Experts of a small language model.
Size: 15 layers, width 192, vocabulary 32000, 53.2M parameters.
Experts: 16 experts in each of 14 layers, 224 ReGLU neurons an expert, 2 picks a token, a softmax router.
Training: a variant of Muon for the experts, 9931 steps.
Below are experts of layer 11 (counted from 0) of a mixture-of-experts language model. Rows are named router (the router's row for the expert), down (a neuron's output weights, with its number) and show model dimensions 96-191. Each number is 128 + 32 x the weight over its row's rms, rounded and kept within 0 to 255. Numbers have three digits each.
After each expert's rows: "comes before" lists some tokens at least twice as common just after its tokens as in all text. This comes from a sample of Wikipedia text that the model never trained on. Tokens count by the router's weight.

# expert 10
router:117078155162115114106119138082130164090183149119138127032187115121140148145139125110105152158140158109135152109104166163096162151113109145149117164093162157087100146076125103200061155071176151092123082099088082148129183099132109109091135134069100146084099160071108062151105114088175125167
down0:085130126121131144196147126212114135139164123120147107106102131168124157118095087113121102106100096117093177152155117059094158086101108157186102064124100140106124105121126135064129169132125152167091173089118092098182138131091066132084075143108086045173153114130154135131104150138133108214
comes before: "s", "ing", "ed", "d", "e", "er"

# expert 0
router:147159135151106127118157139144151101107099121158147094184144138120116149162176108184115163154137104087109080082073136168058123115114143107064127136159082068140131091140173123139123102135103070151087133136121072071121098112068086153128177101170130109115138146100154167184136067171111162150
down0:103106148149070132159115205122124119092168132113152083084162148115093058149123135155122153129176131120081210076100158099099158142116203109168103120155142144182113138137132157132080103088168186085154154084139119136157148074102100119128195210132090116090140142118117130078145095128178135099
comes before: " |", ";", "th", " 0", " m", " km"

# expert 3
router:148129167134146160075109192100175186167140118125124133078112071073116106150099144156147155113078115150178084167070093082140156160091163147162102112136133164159161117120157095187115118169130140115178153124168112147106159190136149186146181129144150132090106124124105153070151087132112161102
down0:066127179104158133115166138199132139136123191138108133163090088156100105102128105113176088103142120131172092097152109133191128120121174128162118128125108105117079083048200168061175106123181162141159121143048159133123145096140128200120184088141159198144129108126106134145098100136086144134
comes before: "\n", "-", "==", "The", "|", "==="

# expert 6
router:079155161131113109209137158107131171114130123114124142161102120120137137063112137118124174083130156115138168131099153109032155108112159155129144125070155087059115086113098114073101159088181194173093106114133177134144149130212147122113059176150115093146106127158122174158081180137135070122
down0:116144109167072131115130099104126088127148103158078151145056110095137166134132105156043106147084093136130130166152108146144139096108089129099123101157093108090156141137152193094073180150178187169174169170194103116134137141166184120090096145099140095107145094173111151126135126089108091116
comes before: ".", ",", " of", " in", " to", " and"

# expert 1
router:164150083125101132157105051122123158164076136091099086131100142151128097147112163125092098163145098092085143192131100115049071113148120142121137149139010179153119135162099177103122124108110152130131136095178093152151071135142111073152159086177141190114130090112118097142139117135164123157
down0:163163157113174186133096109099171105146062082110127135124151112165133161162102180088133115235123113106142090119099154159116085142155104148132114093142066114119158189081141149160154118168157137143110136109124196140105167159135080109127089129117164117121152109145095185084108115088125140128
comes before: ",", " (", "'", ";", " =", "\""

# expert 2
router:081083076113126129147073141105101177100146154152165103142132111157150127095174138122158176074063166166094135127138170119165128075112145155154138098144150104100114156163058153088164160132144084115124146148125169148103151148074159165147043157125148095144154119154147161121129115108093122145
down0:122136128148144148142109101150150077119157157063171147146126119160158101141180122103157163092071109082148097096172130139079084165121120199066131115148176172174146154129158176126135046091158111131105114090104114074121142139181124132164089112155160136202083146091138113109092155118146088147
comes before: " of", ",", ".", " time", " century", " year"

# expert 12
router:168125156108132139155211121142136094158106110122174081083164139171088152172111137136123179125113093165142084148080154202159095104149130077141155163118122105082141156149152077118106112107136151096132140107120167124187174158196171148101132074121163108091173086084157099148139165074138136110
down0:116138098131124144115154069155068108086169154155145178128102169103114187080172094134155122162178153150124128136173109107150118162138129083184141142099127138097174043043094136140113090202159130145166099166124091146095126090129143114108112070087155158134123119092117107155096158127154126107
comes before: "\n", " ", " The", "-", " In", " 0"

# expert 5
router:110153126133099129147100125152117147132097095078124143162140188116131124097095135144124105189182141118095056131116179159158100139075085154139145092117117141119148087110106114122174150169036089134125165117088065128133145123164120094118151186131168152166098044137133119108099089147128102134
down0:068118139125125096138105138084137150126118172103097130141111137133135057112191108126159080134121135111148157112129154098063119107098108126161144141109198132165117117056183100150110097127160143092121123127135139156137099049130142113163177117132086183146121128148140119098076089088135124141
comes before: " |", ":", ",", " States", " (", ")"

# expert 4
router:142204130118100157181155079141077094158131132135135102111092168126125150138132178139100079139130115173127089109169139162096178137091120152132167074161129107117087119119082132115153146087182154173106134111151107106168077112106142115084092169110094096120124090137125093105193173097108143144
down0:133153138135127093109101101163121155101106103113151119162167165133099142111092166100106104130117064190143111145125155113155162113143087082167151099084148203149101099134158119220100176130166099186111118048115135086095156146155118154143089148189168206125123121148069181167118159082148118149
comes before: " was", " is", " had", " were", " has", "'"

# expert 15
router:150161178112118159128151120126144143081141198209180135180128098164144155126170102127163114069116134168117181106161120134199096138159106110152113137155121088107164184096172137118105147143072181113134127099114222171158088128143135121106120098121124129139100176109118171132109206144128091119
down0:147084138153066146154096162171174116132160106046109107125098131133225096156129149136152157143183105140133139112161111069175104088129154129099175101118149127141109091137193123097102154128111173176092116158140145101146106100160115144170115147099175092121117181151108091136074198146183152068
comes before: " the", " a", " his", " to", " their", " an"